config.yaml
num_hidden_layers: 12
experts_per_token: 4
d_expert: 48
router_score: "softmax"
num_key_value_heads: 1
rope_fraction: 1.0
attn_scale: 0.177
parallel_block: false
init: "normal"
init_std_up: 0.0505
decay_shape: "linear"
Below are experts of layer 8 (counted from 0) of a mixture-of-experts language model. Rows are named router (the router's row for the expert), gate (a neuron's input weights, with its number), up (a neuron's input weights, with its number) and show model dimensions 96-127. Each number is 200 + 30 x the weight over its row's rms, rounded and kept within 0 to 999.
After each expert's rows: a language model's description of what the expert responds to. This comes from a sample of Wikipedia text that the model never trained on.

# expert 47
router,177,182,207,210,170,171,207,197,256,183,226,214,146,166,220,213,220,194,193,248,198,235,243,145,234,204,169,225,174,194,149,164
gate0,170,185,171,216,188,168,218,199,205,215,271,220,192,183,185,247,160,196,201,211,201,237,180,181,212,212,203,231,188,183,165,162
up0,204,194,219,173,230,188,174,233,246,168,172,227,166,267,250,168,199,190,214,229,171,227,215,182,173,199,219,222,215,162,214,198
gate1,160,235,229,226,208,255,178,229,225,220,221,201,215,228,204,178,235,198,241,221,200,110,203,222,217,194,260,217,207,202,173,211
up1,242,205,194,270,237,208,182,202,227,266,185,167,243,181,183,201,203,215,160,152,213,182,167,137,218,191,232,176,233,170,217,211
gate2,230,222,212,227,151,245,225,207,171,200,232,186,203,183,181,208,146,207,193,190,186,197,159,262,154,187,158,158,202,193,239,148
up2,189,167,208,212,174,242,180,227,223,148,222,204,181,216,165,240,217,213,197,215,154,245,199,267,219,210,163,212,191,222,163,239
gate3,213,272,198,186,259,196,240,224,183,203,180,248,223,203,230,203,229,178,152,224,191,184,193,198,235,177,255,185,212,198,196,200
up3,197,157,221,211,217,197,201,163,195,116,191,200,158,166,201,157,226,218,217,239,198,220,203,169,217,225,118,223,167,205,192,199
gate4,183,265,185,176,179,260,162,221,172,221,171,213,187,195,235,231,215,191,168,247,224,184,212,208,170,151,196,166,146,242,221,181
up4,176,177,214,211,277,214,164,171,150,213,155,195,212,196,217,180,156,193,228,160,202,155,197,196,154,192,212,185,228,196,170,214
gate5,163,230,160,174,204,203,195,207,224,214,175,231,170,179,222,211,151,215,196,174,212,158,211,192,188,203,232,181,174,179,188,231
up5,192,204,229,217,167,137,208,212,176,238,197,180,162,147,213,261,190,185,199,242,233,247,209,170,220,222,207,180,156,205,210,184
gate6,213,221,207,153,170,205,188,244,221,208,160,189,221,188,214,222,238,210,143,162,199,158,177,194,170,199,258,189,202,167,240,177
up6,182,206,201,202,181,190,134,199,247,147,212,173,176,184,199,178,203,138,156,179,157,218,170,179,195,240,237,191,183,173,236,182
gate7,169,213,205,177,225,178,171,242,218,251,228,223,173,178,165,221,235,234,176,254,155,190,200,136,194,206,199,170,161,172,189,158
up7,166,185,206,153,225,168,143,177,182,195,244,179,174,176,149,169,223,202,240,191,130,196,182,204,208,191,195,189,250,200,227,249
gate8,157,211,228,263,194,131,182,200,192,196,242,188,204,173,109,204,153,201,166,226,207,170,199,183,213,192,193,165,174,224,214,227
up8,197,179,157,217,285,205,173,198,221,259,224,196,187,224,178,186,207,232,147,214,217,245,211,172,185,223,237,157,233,196,215,199
gate9,218,173,235,229,136,199,216,190,138,152,193,204,201,238,179,207,261,178,230,223,158,221,201,208,230,186,205,206,199,221,228,228
up9,253,185,185,211,236,193,264,192,216,200,259,197,219,216,175,197,182,189,163,174,230,234,236,217,217,196,238,169,254,225,169,202
gate10,191,213,186,207,183,204,142,244,212,157,216,253,206,162,202,225,162,237,161,169,199,191,224,235,226,223,197,237,159,209,212,195
up10,212,201,251,182,174,227,236,139,182,238,179,183,207,172,172,177,245,249,180,210,160,211,164,187,167,213,239,171,273,207,227,257
gate11,246,204,213,168,232,183,217,201,189,183,175,191,183,177,214,225,126,200,185,190,235,195,205,218,252,200,218,174,208,209,154,154
up11,136,185,192,242,217,154,170,190,180,166,176,258,206,177,221,190,216,213,177,171,211,246,228,204,128,183,208,202,166,181,198,214
gate12,225,192,237,210,213,166,242,181,246,198,218,200,225,218,184,119,179,199,213,145,205,253,212,186,195,198,186,202,224,203,258,205
up12,187,185,169,209,179,237,157,216,193,174,177,186,221,242,151,240,223,202,149,234,189,238,190,176,212,172,153,246,204,191,149,213
gate13,185,199,209,212,160,238,247,221,187,153,192,205,155,220,141,226,184,207,199,239,227,235,201,188,209,174,232,191,196,218,209,150
up13,190,235,242,218,210,182,198,251,146,206,153,250,158,227,226,225,157,236,192,162,162,185,218,186,194,265,249,247,169,183,200,212
gate14,208,209,154,205,205,142,185,239,216,236,236,206,229,178,208,186,185,170,202,218,229,151,207,136,191,161,181,226,198,216,199,171
up14,203,211,151,190,239,222,233,153,181,241,179,198,214,217,240,190,193,202,220,186,143,231,171,237,138,230,193,201,261,203,181,205
gate15,192,155,266,182,198,181,178,203,174,142,202,188,191,185,215,163,199,206,253,166,162,195,181,215,178,229,142,227,198,201,203,210
up15,186,208,188,207,162,190,226,98,191,199,207,206,249,219,229,205,263,168,220,236,239,211,203,187,189,171,185,163,174,184,126,218
It responds to: Commas, "and", semicolons and "including" or "such as" between items in lists of countries, teams, languages or places.

# expert 17
router,242,161,229,194,190,186,211,210,270,177,191,227,137,169,171,220,247,200,209,186,208,203,208,187,245,172,217,201,182,162,200,224
gate0,152,198,160,212,234,231,188,198,225,151,219,241,227,172,187,215,197,235,187,218,183,186,239,153,196,191,151,166,181,168,209,168
up0,204,211,139,200,254,133,214,152,202,220,247,187,196,213,221,172,187,263,194,186,243,155,217,202,144,215,203,221,203,188,224,151
gate1,244,161,200,183,190,250,245,193,243,243,256,179,198,152,216,203,219,197,226,194,219,217,220,211,196,169,206,234,220,204,231,165
up1,174,193,200,201,236,147,257,172,183,237,215,178,220,174,204,165,150,224,214,162,194,211,207,211,208,254,172,147,226,245,235,189
gate2,220,146,165,162,202,217,225,186,228,167,171,204,177,159,217,212,176,216,219,240,185,274,222,194,210,194,148,230,252,213,215,198
up2,202,193,184,199,232,219,210,169,216,202,253,207,178,195,216,183,217,194,216,222,175,190,243,213,203,193,129,145,232,171,234,215
gate3,223,262,215,208,200,224,183,156,177,182,272,219,192,219,175,157,210,259,192,174,160,167,212,177,205,242,200,213,145,182,243,173
up3,218,262,212,154,225,195,183,197,158,265,229,217,214,235,133,225,213,221,247,214,211,187,254,199,206,207,174,213,169,199,201,234
gate4,174,181,170,177,228,242,157,200,146,246,217,173,169,187,179,209,231,223,198,221,231,150,221,218,205,215,206,198,199,186,153,178
up4,212,233,222,217,197,181,220,191,189,215,201,169,253,233,209,224,186,172,131,197,175,182,205,174,158,224,190,168,216,204,200,231
gate5,222,200,211,235,187,236,220,217,202,200,193,190,209,233,247,280,203,183,218,173,207,235,211,265,222,157,149,200,169,234,155,193
up5,218,203,142,174,229,185,168,209,177,231,218,215,188,201,239,172,168,200,219,178,202,166,248,224,217,232,254,202,189,182,209,210
gate6,242,204,223,238,199,155,220,213,192,210,170,201,195,239,265,228,274,150,150,186,142,218,217,197,166,204,155,163,214,179,218,194
up6,181,170,196,179,193,215,190,210,252,199,216,147,199,217,129,181,194,170,228,201,226,183,246,193,238,169,216,197,201,195,125,238
gate7,236,255,172,143,232,188,181,265,244,214,207,233,193,202,161,221,189,199,216,201,198,189,202,186,235,206,226,161,179,170,246,156
up7,176,150,180,259,163,149,269,114,191,178,150,210,202,195,249,187,209,180,170,237,167,237,199,180,189,184,194,229,198,221,167,276
gate8,190,192,144,186,274,164,185,209,221,185,212,167,157,193,175,164,174,218,210,202,193,182,291,179,177,251,232,228,227,242,200,197
up8,172,189,210,201,232,209,206,172,252,156,211,195,213,183,189,136,198,207,156,136,121,212,137,196,187,263,182,214,228,220,242,187
gate9,265,228,212,176,161,204,198,157,223,152,202,151,210,149,169,212,238,209,197,223,200,170,136,197,199,172,279,220,234,171,212,222
up9,173,202,183,167,165,278,184,160,169,150,203,207,172,187,216,185,230,212,164,243,215,219,229,261,180,166,179,228,204,168,155,179
gate10,229,132,196,193,182,234,207,260,202,175,248,232,202,231,209,203,164,195,251,199,207,212,234,227,213,220,148,159,227,241,182,220
up10,159,209,160,211,268,197,158,177,219,172,222,126,185,187,193,222,193,196,155,211,193,190,203,193,176,202,180,144,246,197,246,175
gate11,222,171,195,197,243,261,242,214,193,199,242,186,217,196,256,213,186,199,209,206,247,236,226,241,223,208,183,200,202,220,203,169
up11,194,238,263,179,192,227,183,211,181,210,244,213,251,159,196,191,255,232,198,227,212,209,140,236,206,196,173,220,204,181,213,222
gate12,192,204,213,189,221,257,194,210,200,205,249,155,189,214,202,132,214,215,202,233,226,226,224,137,209,225,174,187,221,190,260,201
up12,240,220,199,172,124,178,201,190,248,160,164,218,208,188,192,198,207,155,223,155,194,179,190,206,231,189,241,193,203,197,210,201
gate13,224,183,180,170,176,173,203,173,206,209,179,216,217,222,158,181,201,206,215,159,214,198,251,273,218,246,170,213,209,195,240,237
up13,185,228,246,187,189,202,206,179,172,191,252,206,225,215,186,152,224,229,141,204,180,188,202,232,172,244,216,228,256,228,199,282
gate14,236,224,214,192,242,228,207,213,210,186,224,254,185,132,193,203,184,214,206,229,234,219,209,226,217,175,249,191,139,205,203,174
up14,277,189,190,188,169,234,194,205,204,213,177,172,207,185,241,237,198,163,194,232,228,208,180,279,249,180,225,175,193,196,227,149
gate15,204,245,204,195,199,171,229,212,196,181,166,221,200,191,198,178,239,182,251,138,209,206,202,148,175,199,190,224,246,214,174,218
up15,243,189,229,230,234,199,269,199,209,230,161,190,230,222,227,184,159,230,194,202,194,217,214,242,220,227,155,161,218,250,212,241
It responds to: The word "to" after verbs, nouns and adjectives, usually before an infinitive (used to, able to, moved to), plus from, for, into.

# expert 35
router,177,218,196,237,213,217,190,237,204,217,176,185,192,200,225,215,234,221,229,266,168,122,226,205,182,222,206,151,195,143,203,216
gate0,151,169,184,216,176,218,219,234,176,194,265,206,183,181,247,220,135,226,169,221,213,155,177,196,229,202,163,212,230,246,177,199
up0,174,127,208,168,171,151,227,192,177,246,190,150,184,237,209,192,180,163,227,226,161,178,225,164,130,220,196,217,172,189,210,187
gate1,196,180,196,227,205,160,203,237,228,238,185,182,138,200,207,170,173,225,204,217,253,162,220,209,276,253,155,206,193,185,265,182
up1,185,215,212,207,239,193,235,154,182,210,206,150,237,188,217,203,243,213,190,197,212,157,142,197,258,189,206,189,168,180,217,227
gate2,164,151,205,211,267,170,205,210,207,240,169,209,144,194,213,223,214,195,239,197,271,209,213,172,251,179,191,185,137,190,221,162
up2,181,208,185,202,195,198,216,163,222,148,254,146,176,177,216,201,205,206,177,181,173,167,136,198,209,128,186,221,196,218,229,201
gate3,201,158,165,194,220,274,189,210,175,207,247,229,188,233,252,187,222,178,149,240,179,230,184,202,217,190,155,216,215,177,158,235
up3,203,213,178,164,247,261,166,191,156,253,268,131,200,205,237,221,176,213,134,214,206,172,164,219,198,200,194,175,184,156,219,215
gate4,183,176,195,250,215,223,183,151,219,210,185,200,201,200,190,165,175,176,241,257,197,190,215,210,225,203,148,236,181,172,212,205
up4,188,217,245,238,201,166,187,188,222,165,178,197,174,254,206,216,212,172,246,241,161,178,184,210,263,200,224,215,242,206,232,217
gate5,216,243,231,225,203,189,197,218,216,219,205,205,154,215,145,186,227,205,158,231,199,179,139,182,230,170,140,184,268,175,209,218
up5,206,233,248,196,189,150,147,240,225,140,217,170,187,219,159,198,201,206,174,211,182,152,272,194,209,218,195,189,289,186,236,207
gate6,190,227,204,244,175,158,204,231,266,177,167,151,224,171,227,201,191,148,234,208,236,176,189,208,217,199,205,217,241,177,192,179
up6,194,176,210,183,273,164,183,133,219,200,228,168,190,164,189,150,228,182,180,196,196,175,189,202,191,200,165,189,185,200,175,257
gate7,217,164,193,169,190,218,194,149,197,193,198,227,200,199,184,200,206,148,226,217,217,175,161,166,202,200,254,223,162,190,172,140
up7,243,221,194,184,256,258,160,162,179,219,114,189,166,210,195,191,213,189,240,221,189,179,168,208,189,209,254,176,170,175,178,209
gate8,197,152,144,189,224,201,169,243,157,136,223,180,223,237,210,213,194,217,211,200,254,200,173,186,215,159,219,185,174,219,227,164
up8,224,221,232,228,218,209,198,195,225,218,236,227,183,227,210,186,130,214,145,222,218,192,140,181,236,170,201,196,193,183,218,209
gate9,245,243,205,209,160,250,199,254,199,157,213,268,176,237,192,166,188,172,192,184,195,173,221,171,198,208,201,170,232,225,172,167
up9,160,171,175,226,206,192,249,226,215,102,191,188,175,162,232,185,229,199,168,220,203,178,178,189,243,178,174,205,210,172,209,127
gate10,193,170,178,221,190,261,245,142,224,235,238,206,221,161,216,213,212,241,206,201,153,185,170,155,223,204,206,161,166,215,233,201
up10,215,202,194,177,138,181,165,161,297,208,214,268,157,160,168,204,217,166,187,167,183,177,233,196,219,217,184,225,231,225,194,212
gate11,192,213,139,230,231,154,187,248,212,170,139,236,214,231,219,212,198,161,237,213,229,267,183,153,222,195,256,206,230,209,148,205
up11,224,167,142,230,199,127,210,184,210,150,110,157,212,249,208,246,222,213,188,177,193,227,181,169,244,234,188,211,196,211,201,141
gate12,198,189,201,188,188,182,176,146,155,217,203,254,255,175,203,234,222,203,248,192,200,224,145,160,181,156,214,175,195,212,131,211
up12,140,228,229,255,247,152,197,177,187,154,210,204,229,175,239,192,218,229,172,174,213,237,156,215,200,208,211,213,222,237,142,174
gate13,240,134,175,177,250,185,178,179,227,182,109,149,252,203,181,177,178,241,150,186,220,225,206,205,218,206,226,199,191,191,200,189
up13,213,200,229,179,204,215,157,197,226,144,148,170,170,212,157,232,196,180,166,178,187,219,215,225,220,210,176,198,190,185,220,135
gate14,276,180,231,206,205,101,157,229,181,206,149,153,193,178,218,220,143,176,259,212,212,202,195,214,215,188,212,234,248,145,229,127
up14,173,218,214,239,148,232,167,220,206,158,246,232,214,208,216,212,202,231,216,175,192,176,232,186,158,199,194,217,203,204,191,141
gate15,270,242,202,211,240,212,140,214,199,192,159,201,202,215,162,227,196,161,283,193,204,213,189,210,166,244,142,173,168,241,186,197
up15,154,202,228,221,209,258,235,152,207,212,225,134,236,232,239,166,176,242,208,189,195,213,180,207,178,183,207,229,217,201,165,224
It responds to: Country and nationality words in political or sports contexts, such as Iraqi, Jordanian, Turkish, European, Croat, "President of the", "People's".

# expert 9
router,200,135,249,193,187,239,183,188,189,231,206,131,227,219,221,195,149,188,210,174,176,193,167,174,184,172,228,188,189,174,244,166
gate0,168,214,268,174,157,201,136,183,227,207,208,191,200,222,168,223,202,149,226,163,182,233,183,201,165,173,185,239,180,188,202,158
up0,219,231,220,223,189,195,209,210,188,189,177,222,144,176,138,253,162,144,178,202,155,165,217,163,181,181,236,160,194,189,212,168
gate1,196,214,234,174,154,213,176,178,194,139,257,217,187,191,164,214,193,189,217,135,163,209,272,166,159,210,200,193,154,176,199,226
up1,126,190,199,168,242,205,216,202,193,251,237,203,163,210,167,230,230,228,177,230,160,179,214,208,242,200,269,157,217,221,208,248
gate2,130,247,177,196,223,174,222,189,168,161,235,191,187,187,166,205,212,263,131,230,164,194,201,166,210,214,182,176,229,196,235,176
up2,200,223,259,225,208,210,121,124,130,199,230,153,239,177,198,241,190,223,126,232,209,157,208,214,196,201,248,189,208,223,224,181
gate3,228,262,198,213,187,234,203,223,227,178,150,196,216,247,221,202,170,213,154,179,170,205,186,178,138,197,177,270,162,194,187,202
up3,173,178,162,163,223,232,230,178,178,194,249,193,172,207,201,211,279,206,224,206,217,194,206,216,209,236,254,131,193,293,187,197
gate4,194,243,222,233,180,189,200,234,229,199,194,192,167,188,226,215,165,193,179,209,201,201,175,165,225,182,206,206,209,222,217,199
up4,228,222,229,188,145,215,165,231,153,214,167,208,258,196,210,238,197,217,188,243,138,182,197,210,206,137,225,179,224,244,226,204
gate5,178,161,200,210,199,206,208,223,155,222,227,160,201,211,212,209,209,204,170,199,170,226,222,194,139,214,233,238,188,177,241,198
up5,225,203,221,238,262,179,151,218,177,193,212,223,201,184,193,178,175,169,287,246,180,174,154,221,195,213,208,145,164,213,230,269
gate6,172,222,210,126,181,172,207,230,229,240,205,180,157,245,207,181,238,208,199,208,211,190,203,183,228,210,206,166,254,198,173,188
up6,178,196,237,277,225,196,195,195,191,242,162,202,215,151,135,175,196,199,217,192,195,224,151,236,230,165,197,199,190,248,160,168
gate7,204,198,188,170,182,197,137,159,174,170,186,164,233,222,213,224,192,196,185,182,208,209,189,207,222,267,153,217,226,171,204,184
up7,183,227,199,170,207,220,223,218,237,199,169,223,159,253,197,202,198,204,232,203,148,172,206,145,241,221,186,238,191,214,156,201
gate8,207,219,211,266,224,201,193,205,196,248,153,175,196,153,190,189,218,176,199,190,220,230,195,186,175,197,205,157,175,196,192,201
up8,180,158,220,177,162,218,234,222,201,129,243,213,167,236,209,207,194,183,179,233,217,195,209,219,195,232,187,239,279,190,216,180
gate9,193,230,197,191,244,241,180,190,197,191,190,216,214,216,181,211,246,219,228,208,194,204,223,193,211,191,242,182,222,227,235,223
up9,187,225,175,230,210,158,210,217,200,199,137,209,222,158,187,177,210,178,247,225,208,165,193,209,207,217,216,187,209,189,173,223
gate10,183,180,173,208,187,263,198,220,227,192,138,202,268,211,162,207,205,185,144,203,222,199,188,200,196,210,149,239,261,235,195,146
up10,245,240,198,170,218,146,222,209,197,170,227,217,137,230,209,212,243,177,147,149,219,245,172,182,214,234,207,182,196,222,181,175
gate11,230,204,198,191,159,216,223,177,169,189,175,188,226,214,190,183,182,145,216,153,191,228,131,187,191,217,174,245,251,257,175,153
up11,189,224,166,266,203,153,230,219,195,208,169,226,231,194,236,191,249,228,249,189,235,159,181,190,171,228,189,201,203,134,220,158
gate12,194,219,204,187,201,197,163,174,230,187,231,192,246,233,206,185,189,239,173,268,172,154,209,114,153,162,233,225,195,156,174,247
up12,187,216,197,231,194,205,191,152,231,214,168,138,221,207,236,255,155,194,175,223,220,237,176,181,227,185,221,248,154,146,172,229
gate13,203,173,208,244,235,199,204,207,136,152,175,168,228,171,131,224,168,219,234,229,185,168,257,165,152,219,228,163,171,170,215,156
up13,192,156,187,225,169,200,177,228,233,204,246,229,215,192,196,181,185,154,182,214,223,231,203,258,168,244,165,195,205,198,199,244
gate14,180,178,199,176,200,195,230,211,164,131,263,212,185,181,195,218,220,186,214,206,153,203,180,220,159,201,203,206,193,186,232,160
up14,193,174,207,266,118,180,192,178,211,227,162,192,205,177,202,231,148,200,193,227,212,251,191,223,218,189,249,234,161,223,202,200
gate15,217,202,210,216,207,184,271,180,228,233,189,231,195,177,201,169,171,208,210,172,211,238,129,226,187,215,180,219,284,198,167,203
up15,180,203,172,236,194,138,198,215,201,183,135,184,252,185,220,230,195,244,146,227,192,194,214,191,235,167,170,227,144,192,252,168
It responds to: First capital letter or letters of foreign proper names, often Slavic, Hungarian or Scandinavian clubs, places and people, such as K in Kula, T in Taschner, Pr in Pruszków.

# expert 59
router,221,222,147,209,229,156,231,221,160,165,177,171,211,207,229,247,183,197,218,215,201,245,200,214,196,152,243,200,233,235,203,206
gate0,243,185,166,141,219,214,180,242,173,192,188,172,239,224,179,177,229,165,173,196,178,200,170,220,193,206,206,233,210,138,216,169
up0,190,272,211,254,217,154,189,215,249,239,185,200,206,243,142,222,161,229,227,183,204,213,160,197,229,225,212,224,190,248,142,176
gate1,208,241,153,206,234,260,236,175,185,223,213,197,185,193,245,216,196,190,237,262,221,211,176,239,193,182,209,190,217,235,153,193
up1,183,240,202,226,203,168,196,195,242,124,193,204,163,253,207,190,211,188,191,205,235,168,180,166,140,248,219,214,216,230,204,203
gate2,185,215,213,202,173,197,191,254,218,171,216,229,167,216,195,207,210,221,208,222,184,207,226,239,217,227,225,184,187,198,188,277
up2,191,203,194,224,190,236,151,190,214,198,196,205,179,176,181,182,159,269,149,164,186,210,162,225,224,203,185,189,185,245,202,187
gate3,184,203,177,207,184,227,209,160,178,201,175,189,272,173,248,165,226,244,237,195,196,210,191,227,250,213,199,198,205,210,244,165
up3,216,211,179,226,192,212,245,240,182,191,178,292,210,193,191,185,236,222,188,220,159,222,144,191,213,142,161,223,154,199,210,227
gate4,222,193,172,192,171,208,206,236,240,229,200,225,253,216,219,207,143,185,269,235,209,222,197,205,204,225,141,184,203,222,201,225
up4,198,170,249,197,229,193,199,238,175,183,251,222,223,205,201,224,134,210,199,194,171,200,235,160,150,238,181,186,168,203,183,165
gate5,189,231,170,189,198,271,162,190,196,180,234,189,163,157,233,176,205,207,221,198,220,195,228,167,171,183,203,202,193,169,227,258
up5,217,203,188,198,133,177,204,194,212,185,186,226,216,181,192,161,223,212,195,175,242,195,201,226,157,169,146,226,204,179,220,153
gate6,231,202,170,183,261,261,225,206,198,185,180,206,168,208,243,200,195,152,241,178,261,179,196,196,210,198,224,198,178,192,128,175
up6,177,171,193,170,266,218,229,195,174,170,221,205,203,157,198,238,229,192,196,269,171,160,224,219,250,204,200,147,203,275,182,250
gate7,229,194,206,198,169,151,214,220,152,195,147,172,186,213,196,210,147,230,237,201,206,240,218,133,204,193,177,178,245,172,177,242
up7,211,221,217,170,250,173,152,202,151,236,235,204,251,267,257,224,196,194,220,196,203,221,213,162,191,191,187,247,259,181,197,206
gate8,221,170,184,204,170,203,245,248,215,214,188,220,176,163,275,194,237,236,241,149,233,191,168,207,194,209,168,185,170,190,215,179
up8,229,226,174,200,261,182,162,191,184,190,168,192,184,243,189,166,196,203,202,210,207,218,175,216,192,193,226,246,183,185,276,203
gate9,259,220,182,129,257,171,157,221,214,214,186,215,227,243,199,109,223,178,183,171,239,204,207,230,220,163,207,171,199,179,171,161
up9,181,189,183,186,239,199,200,183,238,207,237,208,210,157,265,149,224,201,200,197,208,185,197,189,213,256,199,252,210,190,219,143
gate10,238,172,215,177,129,215,207,212,190,218,161,227,230,220,211,182,256,136,181,201,227,208,218,224,228,186,223,228,139,241,194,169
up10,218,221,204,198,205,221,197,230,145,200,202,191,212,226,193,208,219,147,142,183,199,207,207,288,187,233,165,171,184,202,175,202
gate11,217,155,148,214,189,158,160,170,198,208,166,167,196,144,214,184,243,187,232,125,140,191,216,151,233,213,166,185,211,153,157,171
up11,245,186,201,184,197,186,226,162,182,157,142,186,224,180,229,193,260,227,229,181,155,237,202,184,208,200,205,215,237,162,213,191
gate12,202,232,237,194,196,246,202,181,228,179,207,229,261,177,190,170,178,207,166,196,214,169,216,218,159,209,190,173,242,172,168,208
up12,170,219,229,222,205,219,165,234,205,210,197,175,181,210,165,213,179,183,200,197,207,133,218,159,225,227,217,195,198,223,236,199
gate13,221,211,219,182,201,173,181,214,208,185,173,238,203,187,190,176,222,184,217,171,207,233,202,223,220,163,206,201,172,210,223,139
up13,164,178,137,171,195,179,193,144,170,242,231,134,206,178,250,232,179,221,224,216,231,201,241,176,192,210,203,259,205,182,189,184
gate14,215,234,261,188,187,233,233,226,197,224,224,197,235,175,213,154,249,209,242,179,172,188,165,191,131,220,205,207,179,180,194,197
up14,204,227,203,227,181,209,233,168,164,193,212,218,222,192,206,223,262,206,272,206,151,156,181,257,208,210,194,172,184,185,212,215
gate15,201,224,280,200,202,213,219,199,220,250,221,175,185,172,195,213,230,214,201,180,173,185,197,246,129,211,204,195,188,199,146,153
up15,154,221,193,220,177,236,215,233,229,181,160,206,172,173,222,204,206,183,217,190,230,181,205,183,164,219,224,128,176,212,219,204
It responds to: Head nouns after "is a" or "as a" naming a person's role or a thing's kind, such as politician, actress, teacher, gastropod, bacterium.

# expert 15
router,221,187,215,256,203,208,225,219,191,127,212,216,184,213,199,206,233,222,173,237,200,227,232,133,246,166,208,230,158,180,190,211
gate0,177,202,178,205,158,182,187,172,155,215,195,196,206,202,198,175,205,158,144,175,229,160,203,242,225,159,173,183,158,179,208,230
up0,182,222,223,196,202,190,185,204,194,219,181,169,220,198,182,182,135,147,168,208,213,162,168,272,182,229,152,175,196,197,197,186
gate1,215,148,267,185,131,237,230,133,224,221,237,227,236,177,199,190,181,178,229,182,211,185,223,157,186,183,167,206,264,259,185,224
up1,173,173,203,204,193,239,128,202,219,153,182,201,205,205,207,174,229,264,188,198,169,153,220,218,186,151,251,160,163,211,226,251
gate2,224,146,248,170,212,180,168,226,170,217,213,251,195,141,220,206,185,182,212,184,183,197,163,199,166,169,193,152,189,225,214,252
up2,202,164,251,235,243,195,165,224,191,225,179,226,180,185,225,223,184,132,216,220,203,187,186,208,156,198,192,179,143,297,224,234
gate3,220,187,238,171,222,188,257,214,234,281,262,203,197,181,173,190,206,199,173,224,221,141,203,154,214,228,229,154,222,167,219,194
up3,171,167,216,221,222,194,196,190,177,173,235,240,163,194,188,160,200,168,200,248,193,150,198,148,239,251,225,217,183,162,220,169
gate4,211,204,192,165,185,242,189,302,216,211,216,188,250,187,197,220,221,129,266,192,224,181,210,172,208,211,186,167,194,195,203,209
up4,244,206,170,183,201,214,231,250,215,296,216,172,225,195,195,202,238,132,280,185,247,267,219,120,190,212,203,182,196,181,159,130
gate5,177,218,131,172,158,209,169,174,166,196,181,203,255,200,183,180,215,230,230,163,181,208,163,255,219,203,184,203,196,176,178,221
up5,202,187,160,156,181,224,190,228,248,168,202,198,179,199,224,257,194,186,225,155,200,226,216,230,215,211,192,195,205,160,164,188
gate6,174,234,247,242,208,154,208,194,194,202,252,278,187,214,128,213,245,241,179,254,207,216,187,152,210,197,205,232,144,198,181,211
up6,176,212,180,176,175,188,143,216,211,138,181,218,160,219,231,218,161,205,221,151,200,204,235,193,214,182,251,214,245,180,190,183
gate7,210,147,201,201,238,226,218,249,209,183,155,161,197,215,212,277,228,195,208,224,235,198,251,144,190,156,205,176,199,172,226,176
up7,205,156,273,191,239,202,225,232,158,175,203,202,203,194,230,247,202,159,250,185,175,183,212,140,239,209,163,219,214,233,204,221
gate8,170,250,167,195,187,211,187,221,187,258,187,205,241,189,182,226,217,134,190,163,238,199,227,229,198,160,230,149,167,202,154,229
up8,199,207,167,178,209,262,190,209,277,198,206,179,198,146,234,196,176,195,219,189,208,184,150,277,178,193,261,217,240,212,234,186
gate9,255,191,179,213,246,261,145,161,211,190,223,175,184,200,254,140,185,235,179,202,141,161,209,238,224,217,188,147,190,166,212,209
up9,181,193,232,166,234,224,195,245,227,210,222,174,242,162,216,218,177,181,188,195,236,195,188,236,173,204,264,226,211,211,221,240
gate10,168,196,245,194,257,177,187,251,170,216,164,183,171,152,207,249,218,161,237,183,194,194,184,181,159,217,211,223,218,226,170,188
up10,174,277,207,180,172,250,226,220,187,207,238,203,249,196,214,206,201,235,140,190,273,142,205,148,181,182,204,179,204,162,208,246
gate11,228,225,203,140,176,237,122,193,195,162,173,168,208,205,221,166,224,224,189,215,209,204,137,226,176,230,188,203,263,199,232,230
up11,156,234,198,244,223,234,192,192,202,226,221,224,190,219,147,177,194,183,256,208,163,196,192,155,141,230,178,190,156,166,220,258
gate12,162,191,211,217,185,205,270,208,190,216,263,229,208,184,164,196,253,210,198,281,284,215,159,219,181,141,190,187,159,194,195,199
up12,173,164,187,205,181,213,175,189,172,185,230,200,204,162,238,211,179,167,190,245,239,150,188,168,237,234,199,209,148,210,189,240
gate13,253,138,200,216,127,247,149,221,247,200,191,193,215,198,212,246,181,177,194,195,226,270,227,184,201,189,167,221,195,193,173,253
up13,225,214,146,248,171,228,214,235,267,245,155,173,239,192,165,262,235,215,282,181,224,239,155,160,159,181,199,217,211,221,164,220
gate14,196,205,220,208,223,191,206,212,161,200,218,160,242,199,177,184,124,214,178,204,218,204,151,184,157,209,193,176,200,218,211,190
up14,215,231,136,208,179,203,156,207,204,190,185,198,282,208,113,185,206,209,171,177,202,251,215,220,215,227,211,234,229,194,177,218
gate15,201,167,242,220,203,171,160,217,211,207,172,192,199,222,187,179,216,210,230,216,173,177,204,181,168,154,235,231,180,198,197,230
up15,250,139,208,202,121,199,237,211,187,219,191,199,231,236,212,222,212,173,203,188,204,201,155,187,203,228,205,264,191,234,178,213
It responds to: Commas ending a clause or phrase in running prose, often fused to a word ending, such as "kidnapping,", "Act,", "annotation,", plus occasional semicolons.